python train.py --router_bias=true --rope_fraction=0.5 --attn_scale=0.17 --beta2=0.99 --doc_mask=true
Below are experts of layer 4 (counted from 0) of a mixture-of-experts language model. Rows are named router (the router's row for the expert), down (a neuron's output weights, with its number) and show model dimensions 0-191. Each number is 128 + 24 x the weight over its row's rms, rounded and kept within 0 to 255. Numbers have three digits each.
After each expert's rows: a language model's description of what the expert responds to. This comes from a sample of Wikipedia text that the model never trained on.

# expert 2
router:128100096139103133118139126131142099106151199098103152148128131134177151123135151114130102150087150113135135139107089115119107123114161101128140146141079141141162110127103097116131171152136150130056097161128133166123085119128155114116130144124103152125117087129125136113100116089121137130149122171115168115159178143181104162125114125132129104117152160132137164139119151135092150094125103152120152132122133114098122096130147122130111120142106109098140103101138120106113113118148133074167135129122133154156198148111109148194124134134108076184083143108154097148117123138139138134
down0:125107137138097135103255159179146134137115144124096110108139130090133123096185108187120161129125138132128109124098133142140147156132119110129117155174134110122103118145091134080125161137103092141124089109135132118144138133106130103122096107148076110133095093180124148105111130086097117109138140145130107099105123135138164129123126135129129129140123151130165125160100127150175110151108103129129111127154119140181138109148107123111142105124120051133139138127105153128155144141130133151124106132117122143143129094105164117117109145138171111132098116130082106112118135143093151131
down1:128104131115137133129255121105110131124138105134108141125101117137125112123166154140125153095131134116136141121119131144112128134152119134130109125127113150115112113075111146125112117111135133129118109125128136117124159092130140139118121114130073155118083133255124130105118117017095144128115115155118138140144122142116137143128112097138127114126134124135120127120120113123121127109130120143120132138117143142136129143143126118125144127117139046127096124142141133121127144135134114140141152144106114158137138138132124138127140102148122131151122144134139115139122120115132131144
Description: Line breaks, table rows. Line breaks ending table header rows or heading lines before new text, plus quantity words like two, three, same, other.

# expert 21
router:107101117111155113080117142111099125151115102089153120142125139086079106154095108110133171135130119145140139094162132152127103130122136170089171103099166120147146133121148112128129167152163145145141105096104081138118114142136138113097096140104137137140095152116180145165092144110097123119122116100104179120164131151107132126108104174117093130102147167099101128150159118137158132121108155166101144133126166121115154114124101098122140109171104132094115117143105138151093079075144106079139168126118133151126122093157105138116119135160109161172090126133089116157155142142108132139
down0:117138090123104138138092092130168122140100138131091118111115120182135169119124127172129144151097120138123145104147148094156137141125116140183107107128158152148093169140153132190129138123157083112126150199084091092089119118160116157128135122114151107129125176154110153125114097100139126116084102125131119145153140128153146117163123145176124086114111101129127135092120129102135161128128145123133089125115131115137115125097144147107081103138148136109147135082118092136150096119129189097165115122166093151130139108167113139135104128126139114107100139117090182114149150157108122112
down1:059109106133117140099117084104136107100162165133119148117117138076099111171107107151123076123101153076087127132160141129140134109127161173125161175108139118136156116111103120126135135139087114096128089091127114126084142152137108117149153181152119143139132129107100104115124129143127127123184125132123095122119124123112093124108155129149081149133154125134103104125075158118101142138129144130130122135138131131126133133141117160163151209065137124153156100136128115144123119157152132144098153142139118093097119148151145118127098078147122130140115145131127139103094112121150131202
Description: Word endings, plural -s. Plural "s" and word endings (Results, Draft picks, -ating, -ique), periods in abbreviations, and "and", often ending wiki headings.

# expert 4
router:116099083102145158137161144133151122134130111116102132083190103132150135139113120126102134103125075148157119108093148116155171162150160103075147089097101163156155144129090140113161144139141134127152125136171145122118101157145162114095135129125156133136171137131115104103096171134174145174105143098116127098126127117137115156109136155129128165158161131120132139140157139161117114110121118145104142126121156134157137099134140127110128164129185124116147126086172114121115140123121105117123145126142129143130120180187090134155166146122163115118072090122120130164148137112096083170
down0:155141123164170123129098115106145148141122127145144089148141156118149136181155126130149120183128105130127107126159109089141146139138178150144117112141143145100145060073138136087152118165130104100158162132141143143106062124110109131104134105112115110143141175175066135163167119086145152119107117142086138140104126077159113115131184149139118125126123149163141127121127138101128111098118121093093120160122146147117117152143100099181119083112139155105123080154116136124118121104122123098104160124121116148158102140125100120111106116118160134135137130151169094126129166116138111122
down1:154142120138090128124154108159136100142169117143115117139118133096160099120131137151105145106125080166107138149149141132126085147138074149139117161118142100114143129135122138123131156111125149130169153129128140095108099127105134111156136174097107058108174121109112123112127151138139131097105128118156119150142152127153154107148176131139104095148137192152109129162102098084129121125133111100168132116119105112080126137138112159157115102192086125092136132133115126137118151128114139111100127065115097142117109110113126069150121141126155146171155101143110071110118110131133060128
Description: Capitalized name openings. Opening pieces of words, often capitalized syllables starting names or words like La, Ho, Ga, gra, Tu, Fra.

# expert 23
router:130040118115156085145116138145123128151151090100119127121150170156097168121146087164133137157135134125161137160132090152134115119124134103137133174115085188131138140160145165131156150111098110127100108156111122173111132129098124135101103102123123168192135126084132110099138143062132166101124149135115139134114110108146130117124122122131123120091145118126137119184128105148125122114093110148139113145130155163158147104136145119089112132124162118094159148105097102132152118093109109181144120114107102129113102084105123104115159119100147131119091146146132078117127139101143159108
down0:147093122142121112147161159120149171118127109134109114143146157098154167151156129104100108153119107115134150106095117112130142106138126122091137159127134154161113100165132161162146166148121146146144119134119134111129165110115130188113129120144030151115115156075100151117145119079103130105135084160126143141129123139141121129110150118074144162124180140139137156103110141116143101134126093121123165072127098110138102108136098131126103121130121084112156138146102133158109126112147117138090119129124126115157090092152136106084135136142177148108090083176101143135109119104110108100
down1:088110114139084127116143111125114067105132143111123162110102098121132145133101143139133109107102167125099129132160103095156130153143128123122141135119115151125130145168129119121173079152150122100141155135108130125096164118144135109110117144126104115154158142082148145133102096020129141164177128107122172137133105107134133130137143126102150162145098117078131150150124118129092110112149107104116143132128129141138130174174140135145141098166156137104130146136111112195136082113088128110158155115131140126172138063128112086116083101131125137116130119129156121152148140143124092152
Description: Word-initial syllables. Opening syllables of names and words (Be-ijing, Be-verley, Tur-tle, Se, Ad), plus "and", "as", and the "e" in "i.e.".

# expert 16
router:111107125110136137125138135086096086108090150089122139098143118152132125101126137088109162142165066133175115107090134110145146120158142107120139141133164136112118108120134068124135148122110113076140152133111089143129134158137098118178114128126136109158153131130116146129152117117089147122121108106138151115123132149128122112096108135152151130072150085136086123142149125110074157107142135142127126123079164145131128130130156076106121097163118081087138103117156107139096113118125135127092129139121100109149107119177137135150161165163076153153149130084126136073116148135154093170
down0:121104125150112101111213100141132117139142123123147118151128124164123175121047075157102124130116092092112145122131132131106127142100119117105105146119126154182110107158124128134130149121134139103089149084128130118129099118152139128125108109144083145144154107191140131085106129019104092125132116117151129133124130139139122131133098164083136118136145129111137125159087119131144116108143139115162102126133173098133138099120136133136126101148124053126149118141109118153162120142147144139125121151151106104136134103147164102150145128118133114078125128127163122092139129133159107145
down1:138156120109100145099143165093126137145146127144138143117128152124130120139149115099186127151118133108155148141120131125099120119121119108119087138106105134146186122199145092110092130077160135099118134098117141130126141126149117118128111172142121126105130093188133128101109125071148147140108158124160133150118137129102118124084066171119112114198144140111128143101122150120161146120104129139127139157154117155097174074124096138156098086126162089110117114079110169159126106119117132149148142111118132135131143097145114138130108163141116120159125153059144138122079128131107119125
Description: Prepositions and been. The word in before places, been after have or had, paragraph breaks before In, and cell entries in sports tables.

# expert 0
router:134116151098160112120165169104121103129117152113132105113151125164149129123134144118107181133165152134089132138144112114087113149131152135158158180109120107140119115127101155115130195125155111133153107165156102101135138162130157158133120122131115150120110156100116142115152151112124149161121114146127100111163187128122124173062111110152085106119171121146097178115149170152125130126132111109099121053100145128120142146126119125119129126166123160117143153128122082130162165122140108079116125171130140155157151156143132156091110144142122121133106124120143100166114128105101067139
down0:142158108146136149128132109142124115119119111087146128117103099110137151124151100121158129121111135103184144182099169180089123180109156124153129106117129121129154109112098139129141138110129141108101108075113100134111156142169136125133148139120136110122089089105130151088111140114149096152119058176109106099157118156153161147120127117131179170138138107137183167158113109117141164118158135159091132086139128147134095117113102115155172126154163128119165145124125103121128124060147113136123117138147134133138113131118163148133156120124157133134137116085185111162142153127095107105
down1:150132098159081153158113131120133136112120068086069113116123103098094094092119149105147158113108134110154163057112126099140149132116119128159154120109147104139096140090122155142156111146145142129161085106100102159139125117112119129130132091132069116138103101189109127105105122123131139135120120094105153114129135140131108139160139167152146142146165141123110136094111124168138130167131160120137081109130126096135116107137112092144144139097137186099119185136130093130108138067145116159139138151144132135112110137166159144107134162103151146127155094121116093153133130128113099103
Description: Commas, articles, word pieces. Mostly commas before list items and the article a, plus mid-word pieces and adverbs like often, usually, instead, originally.

# expert 17
router:071115114099122177116136140146127116147151139116092155086124125134125120132112150122099138143139123123122112129079098139134177095113108144132162116160146124126086149131160119143088133136108100122068140112150116126117155143193144149164132125109099114165107155133169126144169154137176164140109113103119084127154118091136121149112138137165091135117123154113099069116194191121124119120112159114130118109105132142110173151109117162105148132151127115182105123124130101097140119128143145112149155151134113155141125117142137115168137135190166147166117132105115162148127104128135108149
down0:144133170094154129102096091112160153193125110135096101130177142146126147137134148125131130130129101152161126152111133161141119129128147121138096169101132129130109109075149115152132167142184094119128122144149126098130132168133117132135156132133191140148149115073146132147130124218153143149089118200112112138136099138149129102120119109129142167133111137123104105091121176144116160133139121178145135115162136162120124133120118103127106127111084066126147097110157119120076161129108126117117104121136095121151129144128131131123115153120184114133122146134147105117145174127135118110
down1:101101119133118124113205123168131121127132150136132168104142133108147157096159134125120143108106125140125136143130113082112117178136087105100145150130103102120159111212116179171170149150107129116124170095120133147150127153135148095128108093141122126144138121179145129130135138062125123115141152118127104128147116099163143142128070115093133180114146119115135108136122135120116108105099144124118142114115128127127087145162154116124134160145104184161120133111121144134155121125132176173186145105131154130158082063120108131143152111113132132135123137102132135145144106126083121147
Description: Numbers and sentence openers. Leading digits in scores, times, and figures (1–3, 1:11), plus capitalised sentence openers like On, He, In, At.

# expert 14
router:146126185112160172120117092139137139135114128156123166119134133089175145122128125098110134129138118135093144127097115143166117164136152131135107116123109113105168167116121113115128157162136124100134162154132148140117121148140168113195114143133115138165118116152128110123098111140151143159128100099156146153131171104124118194107119114100167148175118130086122141122160150111120124118096145132098144088104142116155120112118094163124126137142128137118129105143109093098109147081107113137047154124156130116093094115122127123161135102115164106067091087113168098160100116121096115111
down0:119096110165169159139133122109154134107157079096119118134108113135133154126140180164118109151180159130145147126116111140129189164120165128108129141148135163153124134143146095138131144093138141136106159128182154163121147121141157135122080108075127121166139120127152105136123145141096084142090124093125104120128102092076090104128128128119143103144147096121120131137121085103121133159158169118128155126097132160106104135150160162091133129171137102120098141119171114109186087153128105122137119137118122128138121157128132140094135167096107069128159094120164141133115131123113169110
down1:136103144137095104101105140128095147152145122121114139097138128144113134081118108120132056111161146183121135066099106105166143153101152134147144174116098105094151199119132103117119124154120134109140094139133160129094091150130113114118128082121121100141101084115133098158133138146129124160148113105136087150155158096121171124100115135147154139122113120150141119098117113166129145135090167122154141143104122103110115089161133133128146164153150139145104109154134115098144148117147094153150125142130141097128098148108070090151092123187134114087125104158127115115089104106108129120
Description: Numbers and word stems. Table numbers like 10, 12, 30 and opening pieces of words such as f, res, al, renew, study, seem.

# expert 8
router:147100144106120156102108149110140173136131104132103107126125137106166148133145121133145151149141150174113139092162176154144176120109144131120116139108158143096138090129120100119095104130113125117125119117107124115148146109166101147171126117145076099156091146188118113164074175111127132126174105086102118119154083141129152134104119138129119169128115163095142129116145140131129147133115116138108119116110157108158146126099143148092105134144142072154117142113118127097124107123133136105142106086104155070160134084121132101103156083107078123134119167114125102140136174101092091102
down0:135134118105114126138201118115133124121158133108134144088140126116114147114138118140135157123119139133164158193122153122114152122137130154140080159100136162096086107204164122115113121121106103126108121120127135127113128103118135120102101128125071126145078143231159118109074135179105102119102091126148124120178132138142150112141112094137142130129112133132114116144109125160138090139123143121130140099154112127132125138102127115127135147132150012132128141133123140116095131120137103141119139120131152120101136072102096114172128108121121138156105119132105142133134136119124126102
down1:097119112099134131124132131174127163183121102145130158159088118153129107133116148150135178145125137156173172111145109172149119147120141143140117142122104146109135098166088113141164153100142117139129093106120129132151150120157121099174109118120098122157099107160136180111073156141097157136132128140121111129171075120105136105112190118111153122160127156143080117122117110127116106160133105157154117119137130080119099097119148120111111118103129111152127097112125128099154123112124138133112195117160158139116151122124132150112106156181156143147151164165102146100098070122110114134
Description: Copulas and table cells. Table pipe separators and main verbs after a subject pronoun, especially was, is, are, born, gets, declares.

# expert 6
router:107138139093103097065119115114085100121108115152106099102175134142133162143149141099136128149128138114140140124114115095131146138156125086121186141126147122105153158119135116142158141140176118087131087094095103179122125112150117108114140140182127132137117139118174108111114177159149103140216092124124149138126130108117121118095150204128103110107132122096111120149157112140128167107139127125150118146104098125074149156129135127102091097112156116150134148127110100166113128104131096140091128114150127142150145122138118132100146090163085120151141141122121176114095127123133121143
down0:121129119116148186133143118135123144149146089084142081113155136095099165149136152132133093086113129121108177113101125151109114093139182108107141101120079136103096121117123125096115137104123090146106139109111098114137157148145114128117140093147067186099129133110118090114125147127078142151135129123098097095122141114143119120137148086158133106140117123131148120083136149118124107162161124077095130087134151135065110123149150107113167141114175120156092158153143127123140151118084103137106112145128114145182137122115088108142112156174113098122144123143124164121125120140126151091
down1:131160125127134170121105168128173114166101094098101128115113104114155167109137124106101100124131136141101119126112125093169136129134140132106098099131165155087134141121104118190113131123105144140153141121141093133118130089117125129171154126087118107171118142067091073122139141117112108117154118126173109127117143146104115117119148131154122180096109109113172126139169148105118143184100093136125111119175127116118144117143096120172098133128127155118151108119143133081085122087114140116085123138064128153137116138111127152113149108193129142107121140091135124104090100153129147121
Description: Markup and word endings. Heading equals signs, table pipes and semicolons in infobox or listing text, plus word-final pieces like int in Painting, ring.

# expert 3
router:111144120110129086117123157129105119117090086125124116141130143099163161146116129082122129148118144133121127117177114165102120087121138132116141132119123119107142129128138144114133104152104123173090101170134111105127125143156080162166130136106160107118091128112119127131115103136070130125166105145110088129157116077121119121148095135165091166061187115122125087168135131093126114096110100138116158092125140126055114106141128147108104096131126132186141146134103128125083112128133132132110130136145149128155143108171128140162127077096103087101132114099129148136142160081147134141
down0:122145122129143145147176134100118161110122174153137162140145137134128133118094144096140130095100104148148124147123101145163148115158130142155164127129137118156142131202210128126148123114130123129114142110115125119118152130133112115115131135115056143128092119123119126082119100079112142083090093160118144112138115143117116112157100175110114131128116135130149123101100122136160118198141114127154156151123121113072106116105094148125144124112140188120117161122133113160146134139109126107121169119151145137111155069094130112156170155143138127129145170131108117158146101108181099095
down1:139155144113108138093126119135123123124144139134150140134160120114198119115137141136107150139146162098162155127147119113143099143107168129126144172134169126087165092105148151156122196118144110135099184111145134144129139113078075158133126124113150146092148168096154138102120168153139156117172098130132154164127109183127144129093168130139111137102161126121081143120162148153140165127201130131136169137106161118117142145111115121145105127176135120117128121115112141147145106120141102149166116140114164149121128195161142116149123115127116106126131140138108083132107131151149147090
Description: Heading markup and hyphens. Closing "=" of wiki headings, list-item hyphens, and table pipes at line starts, plus verb pieces like -ated, -ort, attended.

# expert 5
router:117148146116096165103086111106132146127094141113129162157112113154131132144138104108085113170121117133111129113105089169142142124173111138121071115130109127129127149119168116140102140153122102110125113116142093169089115131136125106133140143125163131127066156115110111134111115123129133156129139115089161098142092135098086120164109159135105131075127127126124132127096172122146089090153149095134121133092135144180154135127127114135139147162103130161116187130147119145087149094146148113184091101150151139142107126120121144150122149195092158092177118122104140139129145101083093132
down0:121136145132100155128175097163162123097114131149119114170122118102120098120090146131120112130173128149119125161140099134131141141177147135156091119154130103118191121148112125122108124109097133174157137094130121093153126116128120110105119096195104119142129128157147138112110094093187105099142170132138115140136110182144109146110119121100106141099138108128130123143121118126090143208101126124112132111097120171129124143166151120096170122128101114144147131113129088128104178124179092114167084163149114155161124131100162150126146110145116139117076129118133141123143114161159139120
down1:107142146100154148131082129125160104117153165179115134123154131104157135140172114082101138100138132134139135097153116105126134110115143117119119119141117169182170155159132149120110140116090128128151124164146144171119086113109119138147143100112146139117120140178163134134146132144123088124121176151124105151086121127148122096099126147124156092147130137161135132142117153073117117121083153124132105140154117113100114136086175153157140103169097121092125103176133126090096157142116133093099165118151147113136146127132133081141051152088151140106124173102129108154119139097117099124
Description: Infinitive "to". Mostly "to" before a verb (known to, used to), plus on, an, can, and name-initial pieces like Pe, Mar, Br.

# expert 22
router:162116106146139109166147144156071094138115133098132115130112114120140148126126119109145136180117150120148136127096131133119148139145149109134152143089083128102146137157097118127132133159068130143115121152135142159134100158092167160097087150133113165159146109108152117140116093129130123134098161168090094153158152120139132142141110091075155110123145129088161141136150115092147159105134126131151137084121150114121148111160157122155090128162163176128146130143136113118133087104127117091120183112170108127137130129149116162124165085067114120089123166103146138112106146118093084124
down0:154141094117131131131173101188151114091124129125119107088171155134118112142071140098105111153151109101113132155110119114099168120108104120127108134134137112127149078219134143141097133100117124128145112140118143117114111103155138109107130128145067105127160148141146139118168166173123121144132104089116132115123165149137161107166133119132126136170145149210181168108120140161092139133147077147126132133143130119112144127142091153116086151161147164138139138156110133124106136153134124101094086132118144126130139145123141090105147100137127097153116120150107113166143133129105147140
down1:122133156129096117123128113138098146139120109119078116144131127133158144139102105126126116095129140127147103105152173146157089169145114141143167135105125082110102134148104162133142091161153147196142136106161079138141106096052102128127151182138063161168096141123093157126143123143109136129144119111115116113149124161111151125134134116160119152096112096079155115109156108124090137161137146093115127095117126147127132124144100161097112111149125136163147148114153167101155136108149084149121158130121140147105129121110135113056126125158132169125115126128145109133126160183119131138
Description: Mid-word syllables. Lowercase syllable pieces inside words and names, like sm, st, mod, ine, able, ism, plus year numbers like 2020.

# expert 10
router:134122161137176165144132102131109138105107209060128137112095114137127169137136131132126138130109119119155147125129084124095129142114155164094118146121129136149145143120156086130135138186092136112100125135108080080148141119133163075061115132146141131138113118131141146117113107116145192148127136156120147100110085075093096157090156148150115130111147138116141119150137157134149164139125095123119154123104128146127099128133127122143123115143128113140098169151139114132162113119130121130098154132133138151160168113174090131111170117126120075098132120116120172145153096131082118116
down0:168106123112131091095076137111121119131127149160130166133173150145153124144186120094117126142135126112162104113148084134146133089118108132133152130123168126124179162119127104152123110122128156119140124142099147136144089128125154166105114171127140146179122164118126119110128137020134121100094137118158124139126119154139166084117106116154169115169110138161134134106098147135131180152111145123083110144141148114075112141148098116114140148147118185141144150141107129147114139152110135130143146116138128140088149171137129153118137108142090121091116115149136107124116079144133092099
down1:104140122140098120091064136125118160141149152108146154140171191116106160117110102124104068137119160177149135086106129151112147123153139168100115139110142115146120111195112143170132133119157127122119168093117143137137142119098126144109118127098157151134125116072135145142136166158134132065151134119132157151126096150122138103156130123137104134157100114109148124139131123122154125081158087113144095136184152125128093122167070114180119115117116175105147107139119131162142120114133154100120116119158154154116141110121154149115166116117130151113115088140136109118170130164128129115
Description: Place and word starts. Compass words South and North, name openings like Al, Bel, Mal, and word stems like contract, past, war.

# expert 12
router:152095158108089144126108170132150143095149192080153127146092101158141122143107143158126140126136102144113140147129133160058114116139115111109133126139155139133159115139142105141115131119143091097117134108096127099106129160096093127149091141129073129160178132155152142104133115124163127101163109146104127161132073135180172121122135155073135135099079125092126152123133144158102155121139134112123168099123165131101133125138133133080108125150121099189132119147135123144151124126121140137118136107202166109122147100138131143109130120139133118146141141118131114187120155109114095111
down0:150121148129131150125209118118110126142097127151149125118105116115137119142036128120128077074148142121136154126116118121137162146131132129125119131105134126122139137191146134104146117100117115157113118124156123131127131123124135145144089128134074114117113126196110107152118092000109145112091139120132095100131144110132146139163137157127121121136118118144136133123136160120148129108136130131126131128155123143149146121126108115084136165149119193147154130117150129165117138126146137104120128121109105128153106050139111141134140145122129102127116134146131122121116130128111154117
down1:157105060124137144144168155151145143166173141109111141157114108135146152109105116109099128146100121070094144135116109098119116148096144134147159134159082113103154134157155160136152117154164159115104153159126099153154156157148132127106154167136143116096096127138136192133135135088176091086149104135152106157111104143115141148129139138157155121123142091143112143129121139156153120127161168163111125095163163124139128088120109151154115151164113127086124105105148143109146182084122099138148123125109121103143134101153178150125146153144121145118141135143116119154110165151120134088
Description: Word endings, list commas. Commas after places or nouns in lists and citations, table pipes, and word-final pieces like red, ending, id, en.

# expert 13
router:185157165098150067120110116144087091118130108131142125158152154132103151170156134128145132125131155142166127123117082118085110119116154102140140107125094130153097151118105085125145126153167106126136121146115167127132162126117085132155122140149131143151141099182128114125128156138116103115138151186153107084089142060147095147096096114140190083127113141110141130145103063141157142123126157134130110103067126104142113143164164162133109115125137110145139136109154110108150122125132136128128139129138118105149138096146115145152141133101130115138157156107159135168163136134089108111
down0:140159153084127143102117157128140097168124161166112122103114081148164145151147115147124153158151115116140107114155138084108119170116136107128118145135097129116151137125154106129153131121141110123090115150085147157094110141072123164112150129108106116191143169117090175136136161137090158135073130119079176126142147131059122154133139125111113149147107134163152147158114122143145102128144137109151120134096141119145121095118146107146119120105157125142140084113112096132154151167112084106149103130123117143158122119107105142121105140083163112100157094103141115097136145183157141135
down1:113120100156119117101182125102102126146162163121116138138109139154120121133142114145120112138141148120127146139162163155127138195134147162165117103109101121146107117166136121150130118118131106141124172112088124077080107111114142099122122125107102139140060136156108160143126135193153100090142101122079127102132135170123114123111093114158121131153110106113133107145124124134148150122129116130120151151152145092157091158095113115146117132127155085102113134162124168218118118081145126134102108110140147126127101060125131142111103098122158140115155095123096133114151123116104165115
Description: Mid-word pieces, "the". Word-internal pieces like ix, th, ose, sh in words such as Six, Mixed, Fixtures, plus "the" mid-sentence.

# expert 18
router:142127126140099110093125122072118141095145155120109119111148173168133105119115126130132122107167147157148107141109127093096114112127136085119097115127135125094176130130111090141109142101117066108087137152125126109080123142161122106101134152147125120149125125135141145151124093145155165097177135117138125107142140122162122142122135111148162109111122151142129114159138149148170153114136154117105132110092143154148135130112167109152103129121173127172133110095135120118137106075167128189156135120100131124106120125053118130120184119146196117115155151158166139101107144112087126175
down0:107094144108159166126151149136103150150145096095104129141139137096115119099088146117111138102160126124110121142150112111095123134111151103140190160128122080117090123149106143094097133127109107162137138115131128140141085127139156134155138118111127130115139122099124113166113163099127109112149131173146142118095094149156137144101112136155134158097125117124155114160215130081115139133192114122095164086132101127124133126164149079146150102144096090158138127127156114134095126114137129117070115125088162159144128163149144101128169092133112109124117133171162120171156126121128160136
down1:124131091138124102128160108143143135145095147147152145161149143107156041107124089145113147121117135098104117114123135126128092133139108175115121153099137121148115132098142103084158108101114116159137147137137133136143104131134135110079135093130109144142114151132171104066122137149100104125147157099141166128108116163084126094094132121120091134141132180077124115092114174130092125123150092149157173130112110112137124091098135154129146117116179122113149141129163127144103165151142155114150089109160148135123154076147087103092136148078110103129090125126150118148120130097115136108
Description: Sentence-ending periods. Periods ending sentences before a new paragraph or capitalized word, table pipes, closing brackets, and not.

# expert 20
router:174087149113127100075139085143123143094150121121131127092123146127171174157147121126146094127159130133086138129124101142140161141139110109155157146149140119131150115113128115131118105153128117139121084156147158100125107133102092155112126122152114108084083151134134162099096092090104119153175099094111105115146134111134121125117156125114157152149174136136121105149113113123178170103139132162118157106105121166115113160103170104098119121128122176081133130116158085110147097127122106167151196127109127157155138092110141133099123117144097164155136095109120080152121143156139125136
down0:118130112112118123106043150129131112127121145173152126132093145122123110133123142110135150135118156147120117147121149096154115120115139139132144108134144117170143156028178130145153123092147145146112112127130131160135108124121144119120088136130144103111141103158128127136103124012103136149136149124139123145133132127116150159151162114100175130117140110110104150131108116120114113112121111168119146123126096127130114138118139162119118104112119024139109127117105134126166145149155150129164142149144155124133109210138117164122131113147103146113106121132128113131112100127128101145
down1:109126112142123135122160139143149105159119131147138121190141144126160167102135150108075150122130112117115168119147129109138117158128154129150159174081095139136088139179139095123110137120127135143130115156126172118132101143117128115113095113108119120099129123166140146124146168188133090126108122128143118106126089103122116146104144164089115125194144141148156158111130126155169164186165128096118083148134111153122135144170140093090143159120129176146122150125143108169120100130071139154112154113119133139141107087142118119096145131175130143108115121103141147158185134103153115122
Description: Connectives and numbers. Connective words such as that, also, only, while, which, plus two-digit numbers like 72, 73 opening a figure.

# expert 7
router:087070153146075124110081111118131144101051174108109125218117129149104122153122096125106144159124117099141146138142148123104086113117166117085165139127136118143122131134147115172125104125130164087150133105100140135121099154128151087128137125134110102146116140127116116139095129136136120116135116156119124134117157132139125115158146132135114148091147156121129131118142106088107155108129116176132135137070166153110148137133145162137102090170123123136090097180129130126161114104130147122127156079112166121147109095160108127140123101185131125134138115148088141129102107098103098142
down0:156105102085102131100137127164092123145128156161150182158159155128159158123144109145126116123111148122120131137169174112144158165122140126149115132124145148129127144138147120147163101117136146129130083084121132097123123129120157092137098134154103161138115178152182147128075155184113115125155214138132138119137124113147105141195102125131170150111119172135106125106119112120153112154143119119151107127111135110133096118106130103135141173151153149114123194131153106127130142080107121163200129140128110142150107112131107131119094119105121096124133139110161111135141119113115148105
down1:119125152113112102109169142109115118109134101159119153159113133131127166171147126161125111125175094091111128125120100126125113118143141137108177123125143146133166126182140123094145135130109144128112119144126124155158148137111144103140135114132124133065068107226169132149119124208133148127108114135157091144120159133121111118142179140147145103076148111120098127129123127102127133121141127112080102113132117110125135124083159101104090150118075161145132110174147162126106147118140135126135148131122122155159133071108106099134125162150078148117141131125130126116171126152153125139
Description: Opening quotes, punctuation. Opening quote marks before quoted words, colons, apostrophes, and table pipes, plus their, his, and "United" before States or Kingdom.

# expert 11
router:099127152126143109061110141136154118122159124126145174167129134084079110131111160138130110160141123138134113161126134120143093093142136131138154126138149159122100087154138096126135122117132135100141133148094110126153092070126110124083165103174113129153148158131108136130138095127119095105158122135168123148126124135137140144113138117146110145105102133111118113166141172063132154114146168189116156137104114114134160140186161084109092115130108120147168113130131104112149083103099148136119172136097149158100123139123144155145159113109108071132134087136135113143122169104157107096
down0:161179117101142112170084108185114120113091090121132074108174097154163131163097136122115147110119147078137113162105139175131182134174101136163104106135117139129096140112116178161180141104104141099127147106109122118135099137088129126115101129145127122115117142130090145144090166083114163136141134128129113103148084116120120080106143115122117119120128103131124135144123131172118111098184146127121130120159118154162096121107122118120097105100128101140166129096113110139098174136140124122120163145139119160113138159126148152135141153141146146171129136124167135142117136160089157119
down1:139121110083119134148098124140130144172150127150094156123131133059139094131109134140152121100128136123142157088100147144124109125120098102140118098155100115150116107068102138150127132122115122119141107130138123196148132126145121123139123132127166112117174137129147109118141109062138146141113147121162156106124144148089125147131144139130118119051168133131100136083141127115152134115127114114122178097149163146164110098077135130121137122129108074134120135132114101133181123142127110128173096106095110123113214173127110106106120147129129171168127147148163156111159145117141107116
Description: Second words, table headers. Second words of fixed names (United States, Division, Street, House), table-header words like Opposition, closing parentheses, and "=" after heading text.

# expert 19
router:130100142145115108155117103111129133114173162119086148104131143127159112120147104127171132130149140161156109165107073136104105100171110112160098108077122169148121121118089068144147131129123100098124159159102155147132144156122109149145141141110097161140121104139133110124085129100164142113129113121087125094116172082105086205068124093123100153110104148131133126121138110117164154087135136125128161109103145113168112111144132129125151128174184133160096131131114105124112149110109112129138125103111144104136135133104135139125143104131128108124134106137123104100141130095086164179
down0:084104125132135116113134096138136149116115132103143090112077169126127123157090127182097148126133106140099137150106134107129202126134133100153135113132125093078119119083130129096113168082102131102111142132128066104104107110149156136127132128138157154145118111094133114102096124163109128131132087125097082073112124134099135125139097084111137157140103102122123150172106119145172187147141127161102126159137147098113159170122131157159134096128134094133119151133121107116142176138146089135128104129135117104152117132088141137150135138139141093122119110072118115137078111106151142135
down1:159084062125134111115063127138114132135107119135083132121160158148118172163072143101124170121123141133106144105162131128120127116122121139134131143124124125098130162119163116165163139128137125116151123098125126144164122112114116149157142137124111148108186092051108173155139105170126114132127106092154127135132123109105150095131122143155160140092112145135134113130181131115094161089162115114145150121130167119133093164137136147153125138165140102129173114151122101096142128161168108120132129117124157124120139157185079148120156109091137136097108142154116150136119138077114099105
Description: Role and country nouns. Nouns for roles, countries, and places (champion, director, Germany, town) in tables and prose, plus inner pieces like fire-f-ighters.

# expert 15
router:086134136149161165106118158114164146157148130116141133144137141115136106076107101073095152174148126149126100111121097127169110138132151067154111093133137136107119124139151123171172119150119102143141121150145144144122088134158169106102100121106147092084108180126084141119118149103153120155122133102141124124140084157112100108121113084127170102134148135126122136160126114086105123067189105130112087105123126176125142127144153124109133094096128172141166129095135123108120129094124152159137136111139103163157117108107077140126110114103118104118144143099119163146156127123122131134
down0:120111122123136088107144116117132136137146137142136126164111112159118081109112110121157163139127132089154110141086100111153130152164151140148119117131087147104141131155118105135119125121155129097111119118115126081113175161130089125149143134176102135143166071102160160117149124117112139155158139122127146166101154139154143110148088143127179106095093171128124141099084175132123141130153128054162107152121124104142127094159128109116112150115114156153145129128116090151095134112114082144099166113099070120078146170155121144134100116114170133148148152137141117102141133140150082140
down1:114124135162151122154152179149103135114140101135147092076105175114174111109104120117137158143134134090125111134106122103081152121153191153148089156152138105142159092205180081124127134112118130100112139148086099113121128162168106103175113102146120119131136121135082111145161105082131169116125135129107096125089141156159116114107150131119110132128107134132103119101133150125102113128097156113127134108157115114104155118155103133143185098124158133144127128151137128122138126170116139113110138112179104103124157101140088140149127128116127165101100143116100144141145100084134146125
Description: Preposition "of". Mostly "of" after nouns and adjectives (aware of, details of), plus opening parentheses, braces, and name-initial pieces like Sh, Sp.

# expert 1
router:157127140151142118074119148163158104116095117115158119136134147105110120162114157115099113133155137129106124138116155094133128118119092087092101116107178163135100091138098122115123164098140134123132125130118106125153171081091051146138109097166100090126101129153140083128165147167131110132156149151125142099122134110138115102102094103125118129117133118111112120123118124151110166126122120199103144105135107107110190141156138114077113134112134090156117140127152075117127147105111124125158138120153146118126136106141139132087099088062137148163127132134125143157086153142156120114
down0:125087123184129110124171130132124142091135129126146154148091132122081111127120071106093157134147146103109107154110095142134107096128134125158082159114121124112123110149122126105101109115069101110175132099125129134153113168130151142134127120142134152090096117154112161119082148184142098116128177138117122155115145165152111119124111110158113134131134096105101145118123141138121139141141115087142167171076115114187159126120086128108115146106160156130138131133136144121132123085147118121105132155120140084153182077117160130085087108123150125150127123104120121113071127144104161124
down1:136149123116108117148096150109124141108121073159087101137135147152159141116175099140161145146089138128115122078117124130100110119104115123127128128107134100109115140123101118163120093119138149122155165113150161154101126137147160141093101128140147094153202106105097139110106133050130095149160114173161158128133077134128182145145183102141119137094134162118120108113137170126108129118100134163120116128135134116129150139106117152056123142120145113128133086112064136182133113143126144134124140153152128138094094133132129126109161135096146137139131137142129119135147163135159089160
Description: Articles before noun phrases. Mostly "the" plus with, and, for, and word-final pieces like -s, -ks, -ray, often before "United" or "same".